Weights of a small mixture-of-experts language model, trained from scratch on English Wikipedia: width 128, 4866 steps.
Below are experts of layer 6 (counted from 0) of a mixture-of-experts language model. Rows are named router (the router's row for the expert), gate (a neuron's input weights, with its number), up (a neuron's input weights, with its number), down (a neuron's output weights, with its number) and show model dimensions 0-127. Each number is 128 + 32 x the weight over its row's rms, rounded and kept within 0 to 255. Numbers have three digits each.
Before each expert's rows: a language model's description of what the expert responds to. This comes from a sample of Wikipedia text that the model never trained on.

# expert 61
What it handles: Prepositions right after verbs or nouns in running prose, such as in, on, of, from, during, as in decline in, feeds on.
router:078155204109100158141123151047099147168098168168117096165101110164187140138076161110094159102133150095083147142100172146117132151141143137114127117142041120142092115154083124153105094155184123133100096113158052142139130123101141124110155127102083204167095126107149124139141124155141094152172177146110144065117102130175147131174162098103148168162186125172095168147200114136143085158139
gate12:106100135100090063058150131129144086061091113118133139161128156142141126133161150157164106149200141106105058138096058148135133093140091145170139147158133127129126164113188172107150077101133194070064086121092125092156122138157162155178107145135121170121105152137105079100125117171117097185170101104112140115075147155093095149135127164106128135178097114104130128127159112131163071122033
up12:131137139082101172117153155156073090107130106120127116176133112174094110131111143113176131114098160147130107134152121153130141097089128137116138149189125163139132138112139120171112093078122102116117112078000121111121107095169140111084160109179162115136117158130137152142180010138108172163122106120136074122090202105092098181157126121120111161125077165138101143147106190158096108182166
down12:139205116120079032109066141105090145142105095117140091134126140140176131109175107057139087126170108108099102151076106115104158138093125160085130111114092140181109131092160141088106160111118189098128108138111154162102126094136187113156153136121116126118067162135081060091106144192130122183138152133168134124088117131138196192154107172110134134098145199151138136116184127085116156144153
gate13:177112176126210155099139125073129203139131134123082136130162147106113113128099105119102097088120075166131072083062164114093126116144129109137189076147160129175123154101163131095129136144117110067147135131112100099089134130028067120089132120131147105147137127185129163185147105099160152139084156177161166118078101147166123099142156119154189134123103121125146128147165181109102127092059
up13:162159144147099120162088131122146190162126145078229165135147151087128131119125145142102125138136136112090177104110159129158104154115162104126062200158132157115140126124089092155095125122162141155132121146181163166047106133106109131140084097058162144186103114137109148158174165160110116133135164072102100133123191139123174084112117138095101127142157171104163107063124028120141081121134
down13:104119092128119123140074129141138071111176137106093113134059121091124166099076051166140134111086099137182119082146123141103132133088149126139143098161206105109074111117133111181157126103131099121113056132114182053171169157120188186168164173157163139133118154137165075116177064102068137141124162110148114126140181152098088135155148146126143141070117126150089129111155124140081098144104
gate14:145187172140155089109120130146151188054139162081130150164112125074104116174112151130137163122186088139147207125103055118123109088140088082140151165140141158192114135137154102148129115141144110126113097123117158143220136204165169084158132074140125143158162146122156089135200108097116149081124160176183115167151134131191166145128156166160139107123165144134120108097076133129130148154133
up14:090119107070106161090136120155088103160118132137161125137074132148164132117154182144127209147148108136094160098124099120027115118188094123106043192161143086077125125183116179134174109108145147142075139086138154147203167140165099101133120074147040109094120134129106125106103111143138108194161131161117114129100125143144126090136143112135053160136149086120112136147150169147132136131095
down14:097094162129140136193144062138095126131170128086123125122099101136109095151074116149156110142137127190126135154093167169166156102137177160117167124106153159135122050177099120127169109112056165087142101110187110073130099096149133091198120089150162109130095100083111130124120204087054163183086099106154128157092149106142131076157137137105152143153070112111121145100137125123135201093136
gate15:112142091138125121137157137235096158062186116112118144167153160069131176135115084144155116172187090136149126106134136129169180125133082148158111170123151094078124112177124152129142082101147161079107112095087107147075093148126102089103121032108164122150119125159071135160128140121118143116160117072122121100145175102172119167128135128112111127116144160071185122064126181110085083104106
up15:115131080172140152170156138119160152090117141146041120105204133099119154145092128153145127082133191169145149128152119154064159158168093139153057115139128112141138107192138143119128115156117112157142169086126096134108131180090126103111093155055102147131135171114143053124153145063157154173186126115033193101143092113122130179164094107157121155160133102140131080137118146080135114141120
down15:161135128089111157121143146075077104065144181121089140115134108144137159173128195203118175135127118144150189121053140067138124169118123130143102160130102148134109083129130133116083078096094089123109181077179077176101141102072145088134093153160159101149180163101126157089195146090142134129112186145115124092158133156106176188098107081131104110128128153129128142137076086158142155167109
gate16:148097112209084124145156158161189146138128135116102132165106073077120160033105132148134189128185117131140097080128129173063105151114123134203135131115134120116137109172087100106151140120145102111174142144117134141087133187124122130051097118160155138104188127108154109143166196079084142139127145092147144120138183125143095140162143121145120139144145071134179061142099203094123132142088
up16:152112118086117145117127087119113066109075154131147141087069135169100161074115124139156119149192150152111162154156120054128110153167173122098097132095152118132174098137110153072149136129166149059148177028135150142130147161178098059089080160105132117137090099170109147162082133122069136085153151139166125110109094131111134127143187141098104121131078133129150111201122129185158155160166
down16:133167127103133133166150124192154061145136091136109078097108092153145190067089129126093218176120133126112112100189147181175137213089083135138173083090139108110143093134175151096136089149175161136105115080202118125121178144110088153124122138134106107096137160099206193112141119142093114117118168110158103083090155160152155090149164108120129154161099114127105114103136147154114148132137

# expert 9
What it handles: Pieces inside unusual foreign names and taxon names, often in tables or species lists, such as K(yle), Ces-k-omoravska, al-b-ipunctus.
router:155060082051089160110135170148083081158147174143105240153123138144100114148208134086128139132143128145083110084153120110117115113135065069121112097138183133152147165218126122133165167095091133143144080092111073121109182136144130174135125121140133139108111111121100118112141133152110131123136164130145160125112166147121138177113132172129138044071157087099174118120147113156147124090089
gate0:138181130147074128049136145094176142052146160102120104147095076149125175108069116138163142168130128117104139091164124138074081129187136115169136102170075095098121062093161192122099077114149125118135192156131037152155145121124101140119194112163138096103111142159119108136112155114133092113125111167123108039117145153161128138107105103139068104176116167117132143164160126105122163099116
up0:128110111125147139119098061070115085153172160122100166061088109100117122111182083028099137132133165201162166166160131136083097114178175089147134164168114041093198124101140161079160129090170120106185146103108136170131142108161134098113131078160117166095108112088067154132118144129098123186104148165107145128147106137142154096118148109149127119138146155145150114173074114111129139141145
down0:073147094106137159121026138097110101107144129114143127124086129100095100118124156118146093148114120162175085123079148125123183088060160142174091106194132081151107136148146093115078146145089114130146139185145096119098150131188143089134098145099140153080171083138162175207035143168093177162109149115118142105158114137107151146129111119149078136165160145183163150120128085081142159131108
gate1:158093123154084101079182126112139158131168161092109141087130123161113137200102106153123197157146137189168170158162172170148120130105148114098136066079136103136175101104091068126118149143160114108132101153153171080110049140153110184177172111163104109116106105129121105123165108125135105134148052195199051113150169135095131138107183149123139115156148130125074125156128147135146152164144
up1:081120133156132153103207158169117120122142146127102140081142103182088160119124079152096135180143105109133082182156145151180172149146132182059159128095097109136092143159105131141177170137070110116113089159123221168124084117162124153086138121092108110108103131102128123069108113202117129172114129113086149115135145139127145153051152118186115140078168122144087114196160113121153139174087
down1:160157098158170123103150116073132145162090048152113136124119123104102144100126146163128187084154100169139147149157098084078148057131176134218171156158104031115117130120079139200110147134129108101122158145057146120144092152076096112122090137121148156107093139123120135129101118128119077144129106069070179160151147113156131135126125166135113169093152137111188132093124131210123156117134
gate2:139103128140119089189143132045115100121156123127152232148152111143157137159175098079097135179156166089116120180160099180143100129141165167166087138209080118130061127155178088156093116117107121123098110158143169153085096140120096144147107174132149158118117124107147125140140122059163141090144167115168126095114031106166101127149136131133095148172129135105120114125170137121183108091169
up2:093119170217094067160106112063138133152169135145135218114094094105102129104104116126191148105126130103123077083085125158129133137129181154121124107195123165102146093108158145094084098081097113131113133138154108155122128194120139139169138134112122164103123105150192102128141125148154124191197140131150119156138140091093171142138141149174146111156089162170140153150019119111153148170160
down2:164138187089097080000187204200134197118131105147153175100162090121125093114107103107143125136107160146142064109163148148124090140088124106070122164168179114085082136119106111085164091113091153100126123134084105116140069114105090125104147147159143102139083114068085129081138161109130128147139115122143157144122130092148090138121101125138106112101094113133156123122136170104097088115077
gate3:137118132078155105117094116157098169090134157111151154085047090102187107101056096126106137148148143163145132136178119137128125149138132157106137142149098118097085116136149153116155149132074216166163129164119135081172092119086113104149104126152132118126152163131080134132017168114151128101099131122076117151123106151150076089177114162103200129123080146194125098141063124107099168135073
up3:117096147084145121141103107114104099155091147181113156123109141112112131118089063096174125132109148166127066125177058165147151141126115160114143138150080156091117093124143131163169169122116180175165218113116139123149158168157141113074140110141103065153112124154136125107154179143205109162201084116133138106050147148225135126131181090175153113122130127151111168148148131121097176151117
down3:080181150118186100158091061084155167116151136089114106115092127114150123162143144125172110149127095135156127101117144085130153147113120197189107115176146121166130091097121168130209126116134218087172116195091134140150178164128072113118163142130123147117157141127108174114154095109175211138083159090130124155191125122162112180150121143151132119112156090142182133164107129097065143152151
gate4:129101131095064127142109141133125163052092118153098146117136105104113085134089113046157128126099196109138186157189106190147114108155126199231113156133152129156079104123174149095151107081121131101124104184107175151110111119152089092112107111114140179075149131110090127158149127112149154136152140106144122090102144088125142110128086158118137075116140149191145161128066190128151086175142
up4:172121118171204130127137113079195142152124139179108137119163137088138153115075105102105150164109108095121055119080147109229157183148115134083145119161125160072091118156147108137145117052121152122116157084152150128105123105140117150147148122166120090076133134099052138135138112130155154102129112090108141141076110087134075135099219109104079167125156066122117067134090150141131138099120
down4:111186087090090079139086142147141116134155070094108167160067134149084120116131189111111133099149099165100165083104128122150095127057151140147096136081159101147096107113093208140162129185106095133175143104133138157160174152089106118156103151094099138153132147154147084119085144083123144127145146122123111166145183132111098134099098169192147053159208195112167133107153121150167161148099

# expert 23
What it handles: Prepositions and punctuation linking names in taxonomy and institution text, e.g. of the family, named after, at, and the dash in infobox lines.
router:119120165081118142116138197104149142154140113163133093145135126135122064116110149097100187079127129128139133121143202190112158075145143145097152170162043167143089123181126142158082107141128146126149173156144070110092153112087131113128111094184180136099067186139106124181099100135153160164111176139102164143099085093152170183112049114120107129102148082169118174143158096110121083120118
gate0:134149175154103096164147235126157151126152118125176117077140144112151094161146107112115143135088097132124150153165156116143130172151118112103154121124118172098102095106153149154172039184117085185107101098176153123158170139167104104168083173133103097043164110135112107159160155137154124177182147166152093053143129115201062127132136148117115149141120088110164128137114145124115177116085
up0:149157163138166165121105089102158204098110137149121149070116205122127139126182109126112072126091153116135049161206182106132144150174169124095127123111127147152190113145106140134160128114151098156170141165170185107123174109141112134176092116092113120095143128144087170141162123191120185193072130148143144132112112176122116136136091094141108171110102124175067088095108087109157117171093
down0:150084080126166163121134112128154138143117157144183143125136163114117110148085145097119161159101111125075149149181090157158095219134172173128144139145104131096083126108140113103124122099114151079061051125074147134167119180121120129126085099141158100175142136072156110144093152148157182133210119174071109090056109178122137118127099091145157172162141096124064110153122143082101121133180
gate1:147124153161134121129174138166146141111157139104184177114141084056056106114119107157174133161146085121183091110044085143129145115168181143066173143145116136147110121111088089167094131099149086156170163139136128153140115108128093095130047106125141089121136118174090183097137139103129071117134094083113179131117147060088121097095103146122136074147092110079130103123084082099088093091152
up1:111157137129146125131132168091145111108138158136174093121046095114169122065161176131098137149112101110107083099141110113157142091133177168095101136080076089125072137078097101126116107151162068125159129160063125182155116109103103152084150098133113156135177104133180135091156101169094079173127137129197077137153059124106128152131102156118125102130154047079123109160185088162102172107135
down1:124094077069095101130166144154071137140080162155166111129189144155163158113125174117070136087135137103097068114123140113050095188161132089104153164106117082146095176109139158133092103134088059107135129121131161129113154098108149180101073099123150097100158114169118121099115113140172093131132130102162159105136138137073146123088096123136060151145122094088139102188176074126135142038149
gate2:155126117154152155128150080150098143163141101141143122097071093122118115055125093148143164115217143101163207093108134162186147080181168089096174124129095150113140135110111118134137105093141125126135164083135122117121095154126165137182115136140099104098124165103172134118134172111091111037168139161161133158121116035125130117144141228181155126152139140157101134147104069110064121132140
up2:121185103136118099107101086061090095107128178116139129095080101100154126207158148116159129153156073117091141121142136127119122135069120063139049107118142079079123151155115152122149123161165137169132140151094141090167141114066110172120173137139143101130129118142133031110087060110102183152184163131109118159056087161096116096152120095094126079110124101142160132129131154140159177168148
down2:167097149129134117129101107101169111099186089103134121138073097101100116160111146061125159112100176156120113115122133080141244091144124206098105167115138131179145089060113080133171166048106114154148152087106106115136066115130113079140102116121062131065094129148130167128125143118163107103136120122131115084076089120111193123077081101114115137138173157128142118152090121112089144152121
gate3:177129165108151136120170158110093148165193087155088138138129131125171126114114088033123120155141149097163178087104161110127076151145104090142115126098137142081113135121175075052121140154065082161155111103144142132115064153133097111122134118178113147190117143167096150129083196134106111111176140121068121103137134090144105131146168206104169069177122117120152122118104160097140140133057
up3:114074108148146141120166122182151149127188071188040119128174163166112091096109129087161111145132161107078129102150106154119113160071077144158142165150098124101105089204230169150114138119151126112126097108075132120080126123100137085119100155129116135233127151125128166133103156091134158173152154136115091129082127118087073146157105154091119111151136136077132142129106116087136121175119
down3:059120118135123152083151137098123134165066132092121109106116151076184135146083131080119114098170129111141171128148138098074098093151156146161189118158110079144056131063102133184135113116132147143135169192108148095162207115081147136114076126168182073161113160115120119188136130145110135148136109128107170143208142078123105096102117148095081132131138093141154074115145168107129151144056
gate4:172080122026067164189145150165166151135159078117147130202154133152172149125129101152115126138180157155112165152179090157133107134169108106190154093147131145105138143171083170110164125088085147139108138101188135099097099134104144148170162176122068144131162162156080155172104154120145137099147170098108117075078156134144112123170160159131111123189120134096076131164156147146083109107142
up4:120139150110086122109164159179169196101206135169152143121179094120179138197118125131115125120145157149108125123137136159094136076123111106202109148142093143126129129151145110112135136095101131194195153151176162118143137101128108130131168155131156140145127110114182165161175103094142155039108116020140108149107120090161131114137109130122162137136160142152147122104126119193038056136106
down4:109166134095170110105178086075029088120106114130088113104133147132166181094151098160090113152172108159098097145104099162157136198099117085135111118080100094053140118088077096094117158086099131073131119161121148114139106096148047153105133029106128117093129136114162100116142126119127121140127126061169134131136098155120171118136085145171139128101147144179081130154172139173100100103126

# expert 32
What it handles: Capitalized words opening multiword place or group names, such as South, North, West, United, High, Democratic, followed by States or Carolina.
router:158154106149196172154131100201092068158188177067179140112117085160083096105166102120158162109132050153087082076118089152131139086170078115136128101075120108081122100126114147126107140156112098130110135131185168111133066132135102185112167166112110116149140150136143130122115156146100156156083118142176127156162154117137171119145170144150165078082156117146085118103101066118135090087167
gate0:114114168160122136094137156148150122171110061102114145154103073111152157082188159093081194149187147153137145120151126100129145122152130154084211090145129176124184174145092111125158167063077077141145125091180129123084142151128100066114156135133118131024104168135124109100116121115085051112155198154144076131114139145183119146104127113113129157127165143143115121107096123118123087152135
up0:086101172130120120170122118118102131100139155138170106127160160108172163070109127195113126133062109130122128144053103087116115141156147167076173118120219113135093163122127171075088128220126164131154209141163138166131118111140096119114192148148116129077111116108076131099168168130100162164110042155109146102124103107144128129096116115145118131103122043117077129153104112167141140151131
down0:174102097120136139173149098120109120101123143158172199132093127110116118115111065170152124193091118066133135159082065123117129144116130122078139148168137137085120090139110110091082110108136153141171163142112098090126125176086149102152126086165182178143147105097056062132138148139122146146077156090111121100132161154121073172188136160183060098108071124174138099146107146115124091173063
gate1:155104139139103148114186110160144180104132077127137167184006093140110126095146169139087164140119132127136138142124079081178101111167169122098131103093135170130103098072098093097097059159097171115136114119150112151122137122160138135124102121100133123082125116178104070099101132115141053158064193160106120138129092142157142137097133197086108107128172130060089149143123085093121112103132
up1:166116110093090140172095084103118139181105042094171105178151106176117147052126095104104085104135117121135114089156117136106141121172145183137170078073112114137134161067153107081064057111074128092134135149127151151197163142130082167112129113131058112119119142110112151100129139155130119076130088105186084088137090183149136113107096138139137127079146137151103126143153156054131103133121
down1:047121093168091054078088117179183080108096204105139135076147139134104148094163110102174110120154128159129127179164152138144115189130083157143110135106077127137121137167156149131171080160113148133113147140178138135144082148103113132116123094144131089109149150105145180092052129100107095099108109115120052142111142099128154143177134167101094149105072111178123090158081124183184107114114
gate2:158140169146202140080119146180198155113122088104085161166091069137091173136115125130144101154132124110118116130067103123121130080164145138180186125138091124116174114141130125099141135081180130105173100129141109116182108183103077126129158079151152084111078151153092123069107099111115112092143169122162139147138186126114164164175120206166121139127125140128109111184137128051182104087081
up2:064125120144072086181116181159140114118136132121211113157107134169159095112156073134120061130147111136086126082058189135109099142107138215071095156131132132085161167126168177139150106157098118135118138172151175146151129117108144100069152115074065150146105165123089143173120103114139128114142087143146138105121138142082081154094098148118122178170129159120153163180094107110075105112173
down2:095130086155123108162127094153116114165206137117064158118156139199152195079138105158057106163153088177055085046142120170134113185108099151081086127164113190116130101127166163122109152156140121064085084115139124112146120097136148078155128111121142147152166139206109107125107107124128131112162177137120153155118088150134110088151111149117141145147157178122148116088167154099138160090087
gate3:174158150149164121078123173141159137054158132135153144145074075076155104200090134080058178155133098156160106116092169161138129186111138131174168135137108144175128114085089088126126144109190145165162089134146158145139100104183097076144186111114119127069168102162133097152160127084104132149104118117061076127132142081181123103141140107097127141184109195134140145130122123097114140107156
up3:153151116126115152175134138161115132122113150103161106123132095095113150156133104104171140138106186126105163153158095171154096166185105161137104169181181181124073120133217164084127177084071033172120114167103125100110108140157107123122082128153147175113113144127116131172072142090134122126144108148111137106132075185139156177079112101087157077140058165165157100101117128122091097103075
down3:079190143176160120112148093125141171184133091085116099113132203181137159171051110165161135125198136156176142091166141144120145103110160092134114144055114137092126141111121119146163129104152123143103066162128103119127069124109095136114084114132182159095115112133090116099141135062109078107148102123090101116141124116133076143078107168103068150129141144110149188127124109021146106100126
gate4:150126114116087060134133127164161170099139108165151162137095084069172162155130121109125152140132106083129135129185135127164118160128179147109166138131105127095097168106182123057139059141100082079139102165122154089174132128215116132150149154172082118152117102156110132147086105098150058176185092150174123152131113161063119068116171122117175129143138124120110055129103177131130132078098
up4:117163137190105135164089101201153104158110114143128188134108032107105143154143141187111201170160163152087098119092188155163142115089113101140137121099123113084196123093149142148113138118136086161159141142121115144120150152174122113127127118132115133150116136168155153103100106133194120173177145086121073118153090085176124143099146117135190095096111130166091123132137026131149162145067
down4:096105126105139103085066126094067130096107106082083119153102147152155193092155130175134118095140163081075109136143124152071153124102146142087121158146106141151081126180110096074161078168057112153181147109105081154136098141151152058132084093134137174084157165143081156158095157123137157123140174105147081098150195139144174105125101128200159107118143170155127146106168088129168099143119

# expert 58
What it handles: Prepositions, mostly of, after nouns like Master, member, son, University, as in Master of Science, second son of.
router:115127178075127167146104111050098176141121107150187087132136106137160106121115164085075148055123106091092133144095150169141119151135146133081079195133088108126089125071125116133142054137130049124123157148106120112131179100083143159101083127157098148105113140123112129143081135140127087169156166167139160070127111091141131158048054153104146151130199136155128095124156111085113124094107
gate0:139111153102125125075172149131181114080116080097145135089177090049135085102120097100150136119096102115156093087155124132121147071100179128169154120134143151100125098172125089114187120155116130136190122131070111057061085141111118181165094116098172150143113123124160139132153156118067160128224105137165053110103127098145114129143083155129111161137150145085112134068108098173123100103158
up0:129124115084117176098120183148161086079054164166055118084149106126115115133116169149124118086065212096099106114101134113122119104108114133144170132120096194099134157116110108113149147077159118090157128124113166112123132168141120133127112124135184119090110139142122152182147029050114114159125147088116108068099139100053126134124116110115078153128140105187122052148117108075147129124097
down0:142130155068075117127065172159073149098093131166089075132184139126158100172182168125053163134108121091099148140063178071118122103159134089109167160079065111120075133107112138093151124142104122091123101131151124074163179150128134159121121122111141125144100146147080117122138166125121128129111216059086166115160148108128162159175162135115116127113107075155189131125106162175118159109147
gate1:116112104144091145173174166160185145153123094141194141119130143133100119165170110163153162139163133142166135099106131176091124123171116117114031112179114155075164185135175133140085147077126174113122163154132128126148138124202140103120082152212131061141155176141135101120135149125109128065105152117112105148109122111147092122094124180145164099117077093053159106068123152109111173080125
up1:086110143110097160230160167128106136110096120177164113134114168150110115234135151135133153115108139125091102141103088126064119109158134144136131141127084094138117069108091089160116109199137169138098097145114120096115192127076137180125123148156140109136138112137099120166109148154095113136137154087125105109169147144124081192134133099154134142166091094093204091164148032144127106064118
down1:104079121085146132167157113129075154135153147158149129171202138169168132175142135103079103120114149087123111137128120166118133076144137120171102082071135075166105159149098122123114110182141151135142169123067139148134135098095132165121202105131078135143155171147152104185135045125142067099158139162165098133135077088097107140113096118102128090167086146169119179229103109106153104096154
gate2:170111112128145127085174126115185102122060067136157140164122150108149138168131102150094128179191145135160140091146204123112141094176157158132077141169141169170146131139135151084161108051104138137118176083159097066131134180145109139114144155122132117132085066100086131096123151167157086160156137087156092116093146141088084128149133129106139111152106071061151049118100152174101114076130
up2:102117132097105139118167157115152097114114057110143102157108133171120166121110151171109113091188084137110145115103163120121102053113143187116055126151116143135117148149180185111134104102108162120099134075174137067130136156150126137107074160178134146128130123116094106106076162164159103134217141111181099076113113097037120163131114124103108089146132102038127080166125122163072148125140
down2:116087132160131103172176155120135096086097125131118097102170132142171165097073207121118083140148118178130141155135176209107151100092134105102136092106053126180080098167161129136128153103115145154106186156127144175120119161121144151118086155126156150144152125128102095102096078176122109140095158129161097143117084052109166119073163125097102081180110071095157160186100147093176117111090
gate3:115119133178182060102187091121119108073164129129090149153160147087135116144108128081154159111107098139137163148146153120099096146086038132150119169195189105153178115144147062164152125177167106098137105081133108082110163167123080133116143126160123107164115155155147092176113163101093167168142128086150113082101170070135182100186149131173168138111138134101108116096122133134175143108069
up3:145124168081071154124081149092133115131033137084120143093138177125107155148113096158142102156111148188115071096099124098116178117118179114117118063098125152090153150136092149072160124103156116098128200138126096113104113104130116098145089130038156154087151116064139117122175124119166147097131120137145136157091136176103099121130143089091047153154088087157147087172136163167134102066147
down3:104162183163161113157100181126164108101130132098201193139118141106095126117108097137185094216100134139122150122117086102100112176121127135090138120114132110150153161154098130093107139132141108144123144140126080065153116108184175142136141104162164139104117109114126152103146163073160138110200144144113137171027199142093127116095133090073096137093195176138064151119116127134100164088166
gate4:186124122123093098095116176140193121172121121084138154119098141086093062097126127090133171160070132125120147026117078107197166118103100109109113163176139112123119187173156106154129101125115135112160100134088075127085125135091135170169089096144194060119123117085102152132125153094106090143158138080156153184099099142145105099126128109143118109171152094119194156110063154111105133100120
up4:113136148072142158123163126146115156154124185097150121104134109158100102146149127119103129102158182086139091106102075161124106113088112108136157135134106144074080090154074163120125105200101081159144125097077154113130125168133080135123136073167134134096120158105145079120178242111143160185209071088150180132074148134098136166103131132148107182175144085105125143125083100102107122105089
down4:135157107096104148115135180075111151157069156121162056123143106165132104155137151081133122119144093097134166110150190139072111153146128162121127128105133155120092088204080165149141129117151113123131101177152149117092109063151201150138119132093136120094128154121139075135131150102060091155122057087185133150065092189141139155113052116112107177123130118111107160175169093183160116118172

# expert 8
What it handles: Word pieces with J, I, V or O in names and words, often Indian or foreign, such as Ser-j-eant, iv-ory, In-j-ury, Ind.
router:121086068109140151122110102102168100085136154163126156066083113108192152115180116104148112099073073082084110168140142107101101102090111121139153141113180134140090121151108173092134139178080155159126079116115126085155129121155143192118106128127099139093134218151082102090052124087167154118098101116107130066136179094141120197140105206134108166144145124134100110114168151136112169141100
gate0:176171136093085146108161159128141129121095123157088123148136097142135162162106128093172207157131134117180164092084154153120179133178165152118148112177116198084037139109165121109139123151143111085151101127137100179115101194088092111142132153126142121114151139184126112144090154095149138110159103137129096122069083072136129194164164162165145086159122159185140156081124109137094067136070
up0:141124151124089078185128128094086147091080118137165082084139083142163066131155085107156173147173144148078137144091126079077141123145110140157124130089152132110146156173123115150107115140105120122141168151116156121111189060178130091090157111177156156182057132141114130143153110085104167049097133173151095118128090095178140059103134154155111161076194120112122121159141096146179147149177
down0:089073138190143121135094204106146091167143117077186123142138110134110137151121094117118118131142158167180102108138074113120140101141143090151117102094142137144170135127101108116114073124113162178156183133123173162088161086140063127148149065093092149153113119082185102121107129146198125092155209123140110108175158126099096094143120080168129176104099135163074119128113113054079191118124
gate1:173126173117115135060116130125127142122099099068102109118098113146153114120119100146125165157144130109120145090124155148174143114168171119143123126194134105136160079116091181112195122137108053163143158149091146118149129194169077150070154100101183132122140167119177124113122131082116064143133164140153143106114139156129113149119114086154131196128157196138065079143130226126106139122217
up1:142097127138116164179114143155100095193064120162096145105149100159088145146119188164104123105120077124131144130157112107175114104088155119084131115101111126188119180146091132141166099141113088084088171136074129125114177143060073140193099098120133110114145165131107131123117136132099168086101184098083156149103101103060163080165136094076161140186160126121156120081159080062158137135081
down1:082111162151139160101140138163073124133128124136084112118132133149139156100103147113153158149115138147179141121162079096102157186148119161141110121138164124085147156095100105178120105118109161113100132098057125186145122128153125170114046154197082056140140127144120164094138122145126129153095136089108085145084134096157053133047204072093128139161103141132148184104163097150174195087098
gate2:131137179177122113138159142169095137100069117174073118115138114140138120170131118139098110134139168145215094173099110129103122098102150114083080147098146181084125080112141135102125088194177079091111119068149148154185115123152150184106110093157152172105129124208109053109131131142096114081074190150134149118147115119144069100088106194110139116135121151155094124094154092089168112142118
up2:078116120119119095143134133179121082148195152144085127115080115165178088120131115149121166096135164111105137075123116199066147135126155085140121137130142056135180098206107115075108142088171168101089187113186099057083118152134078099109104132067049183149130138119136130126165102109154116135127153173117108153092139141153093161169091103153117082113143168128120146131171095135089133124103
down2:189115167115136117123203137157215107130153136187114076122122132099139101117099159072061099161130151055208109170160086115121116112156111092082118183092151117099133123099129126110117151122164114159132126133078097129123112110143143108149170109106080164096108165142107136133184141113116142110133099105146040104151152110077113168098074140117067108089162133113180133118158122205123152088134
gate3:149106135089164130155135135129169153162080119121100164107177123093147111119132145123085147137130110155139153197122065162155115138133091177176145189133100141089105197116153120123165147158151168155089128122137129134095117107106117188172113174072150086091141148181122112061169213056122087147125148161201112134137089178161077157123123210130137125137147082103121112124097178086113132121121
up3:153138140107128129162173121152128106112079078096150107152121139122110101168156171097105107121112135159132136194121130068179065087145079164143091230130141089123148080115174117120129170155099101125108068113143071134076135129159121116164112102154098164116161167104104104100145074146067070162169132161087073119146149097183171143089094154119132093126084160174170127141167104164129123114176
down3:133164186152123176171175131095117138161090083136096084112130128062109153186168147088080129127115122108089074092124183105146130108129153100205139128130131123137166128140186143092106129133138139161145138100155120120168085196132225148155126158112132151143101068152138104160158145091079080053174153068140095106102091148106169085082132119150087115131132105165141134081156103145135134138170
gate4:128155162115108107107148085107168222086134156071160180121081094129161107159127123102128167116115098149150111129144102155109146104124126128126139166146163153137100128053063086135113178123127124105141152199110127109255142148204085099090079161111145138145107147118143098134203129154149092134086097121152089100157119132115130126108120147097158129072126109173107107107173144114094113119158
up4:120115133148149134086131135151102139097130135164167095108096087140116088122164128086094088121104177158088146181178166206111107105115154128088142114078095133096127156148122160148109137152145137134124086112089105125115087138132112105079150062124090167073157127114079099134100098149164092148165121130093094198074098116184115175136207191203116114119171171129138084097071117130189109170127
down4:125126123186104142143100103173117065172073102133170078119186157100096139133066150186153135131128143159172188076138158121133155158161104130068127097086095110109110091084097140124080102141178153081123126128115133156157156107076033203191179116129147127155087105168091116116140138136173105150137143192138103148143117148141092104096132096150094071127139143075139118160092141101128127133114